python train.py --d_expert=64 --moe_layers=[0, 1, 2, 3, 4, 5, 6, 7, 8, 9] --normalize_top_k=false --lr_router=0.000663 --batch_tokens=65536 --dataset="wikipedia_en"
Below are experts of layer 4 (counted from 0) of a mixture-of-experts language model. Rows are named router (the router's row for the expert), gate (a neuron's input weights, with its number), up (a neuron's input weights, with its number) and show model dimensions 336-383. Each number is 500 + 50 x the weight over its row's rms, rounded and kept within 0 to 999. Numbers have three digits each.
Before each expert's rows: "gets" lists some tokens that make up at least twice as much of what it gets as of all text; "mostly gets" lists some tokens that are sent to it at least half of the time. This comes from a sample of Wikipedia text that the model never trained on. Tokens count by the router's weight.

# expert 43
gets: " |", " ", "s", " %", " Notes", " Player"
mostly gets: " Votes", " ±%", "|---|---|---|---|---|---|", " Candidate", "|---|---|---|---|---|---|---|", " %"
router:538488477482520530533485430381518609475472581525376562408500554434404488493486527462491486416436508510490380543445489433508468525488475462450532
gate1:517399524513585534445535511468464507443485531460492527474516541418564465456482573521386537514494567520526425539460433465473420527523494514428443
up1:491607514534593510455398513493522491477494491497521574611465557365508487477442453526453477416515484533497557461586547441497581586374486468471435

# expert 34
gets: " of", " the", " a", " an", " at", " its"
mostly gets: " of", " genus", " within", " any", " same", " entire"
router:460480486463539491468526596484516544477417611543539516580532527460586475461499563481518508520498526410550473511512555529464460526494593487500443
gate0:395511427421535463416553567489472577504445533431538541544506511456596555486482532481602371582495485470477484452545481499518497556450429422480438
up0:437488540507509476467542490549501476511494458578535556452575549410571527539471393452458507426436516441530529491570458606483584544523450541459599

# expert 55
gets: " |", " 0", " ", " −", "pt", " +"
mostly gets: " −", " +2", " −1", " +", "–25", "+1"
router:562520533473490512474565467503521464499520439409471560508517523558486499485469501487483423465546482512413435406357443464515559503539390453489538
gate0:505514494475508460525522522469507461524592479515444488484473538423463417496525448539530474525485497413517509505545601377559531429458531516558459
up0:502460445512491546539522427454373521506501566555464502398526497471547530440509501512516469484450518494538466458537453500474493457428495531476526

# expert 37
gets: "\"", ")", "\".", "\",", ".\"", "'"
mostly gets: "\".", "\",", ".\"", "”", "\"", "\")"
router:436480480510399598512414463503473442511509394605513596470487437438490455439488511467445522554516492549496557616464496468542442527516460556514508
gate1:428393540484576523402524434559501426449513493489389526452465419570560499556394385474453519488645481538478429598454446533523536479394468471552466
up1:527545451594478452564482517415470534471516476516519538495550548461495517521538524455536495585458484519517544532497584514540481496525501517508569

# expert 58
gets: "-", " |", " -", "1.", "2.", "3."
mostly gets: " Children:", " -", " Notable", " to:", " 8.", "-"
router:542368493574476520532478495467526472411476467452461523403478503479543487446530493468513533559475576482608471535568504483529417545522472409465500
gate1:645512492471432503547467487443500506545488537505600486522460495511652534518477498538596561533471485457469509448491444469565481440389505538452546
up1:562507525478513462521466501449528514580454488510501468498399476383562492461518526611627549471481597440516529434510453460486501487514530409451505

# expert 62
gets: " first", " was", " He", " also", " then", " he"
mostly gets: " then", " he", " first", " now", " They", " previously"
router:455460466479497483463429471509490528566439516498518475455448515475552454486493456517392427543562584502577542576412497517490439491489510438531442
gate0:513517450497490408552612478473560426480539548576523470490533391523532528463441438561558506515491511466535488514514531474473524488532523390572591
up0:575435545492437466579525554512526480617596484400417493554506535574473501540568538490574457502474568555502452476491575474536504490505494463342446

# expert 63
gets: " |", " –", "),", " -", " as", "-"
mostly gets: " -", " Und", " —N/a", " –", " Won", "7),"
router:527534497517474537453506490454469478425466515497535517490450439596438487507463448541475588528491444499450466518410525467533541509546456423510491
gate1:491557610497503440451447596513455666499510494516471416453592561453521495528457447573474571408504460514482520604535495458533478400407507510479461
up1:521522459478519472491385501508547506468487469529372478479457576447567550515578461571540593581455463471452534482533561489509529495497475512462515

# expert 54
gets: " was", " also", " is", " were", " are", " not"
mostly gets: " been", " then", " they", " now", " often", "ically"
router:495481521554539439483477543523480469527484461588549480489467517520477526452504403511415483503607535497602492548522556493490494513492513464551479
gate0:513551435478523452471477531474520471494550458457500467460611420444581491580451526530559564665543526536506471571556554532545516481535500472560514
up0:516402571521516482573461531544565490421421511548542493476524531495460530513496471492455425417511471411541471565427469456532421498457490549584542

# expert 46
gets: " |", "%", ")", " 3", " 2", " 1"
mostly gets: "\")", " 300", " %", ".6%", "%", ".1%"
router:498514457493519488552535442528485548488468449380493475469525473571407492465500461520602447497532555515441421476574517510465541445513493534604535
gate1:513529409548498511449430450458549553467543535468559534539491435508397515432556454407401484560471494499511482522541558503546514475439486489449417
up1:480594451488452462513501551559506518528516498423499475471496535512541465500510556456582439507481452440586484513495526530500461520537426495486487

# expert 19
gets: " the", " The", "The", " his", " their", " \"The"
mostly gets: "The", " \"the", " (the", " The", " \"The", "==Hon"
router:488504521496524500531533522541458461481447560492461452493487473441523480606525587433455440544585511559562461428437495558512491514311494427509542
gate1:534535491533584413423562473509511449540536509441439482496415573614516488492516486456421568499521524533494460485422506408520423449460500525452494
up1:437526487525479493513506477467490484393472461549483511504489433476538485481395506480454495576614552491553594445467443498592468466611463499497571

# expert 39
gets: " a", " 3", " 4", " two", " 2", " 6"
mostly gets: " six", " four", " five", " nine", " seven", " three"
router:426453505477542503534555527474618513511482522520524522587510477629549474507553516515516410502594494436456534477488573604462532537502542519533424
gate1:457493492476532446403575482495530442481478464448558482539507543551468509635576473497454407552617518458441526510440496490468523435559466519533575
up1:527467586532501579494423541501418566533551470506449445551470424486497511474453622478565528453486505479467431481421491439547429559508581520483517

# expert 59
gets: " al", " Al", "al", "-", "m", "il"
mostly gets: " al", " Al", "Al", "coh", " el", "-l"
router:529501409459494531541479554461521489565537393403412474474440529456465517549498443519526536433398458561517501490447579466477415453529519482429497
gate1:554600481513460485470422559385491515508473633418533479469536472463555490588566568573463477474521477524475499486471597527535502522501568453392465
up1:496481507535532554519524416536502453485495445598577599534464603529437478561457490490499432511430451445441490565488500472531544518452506463513387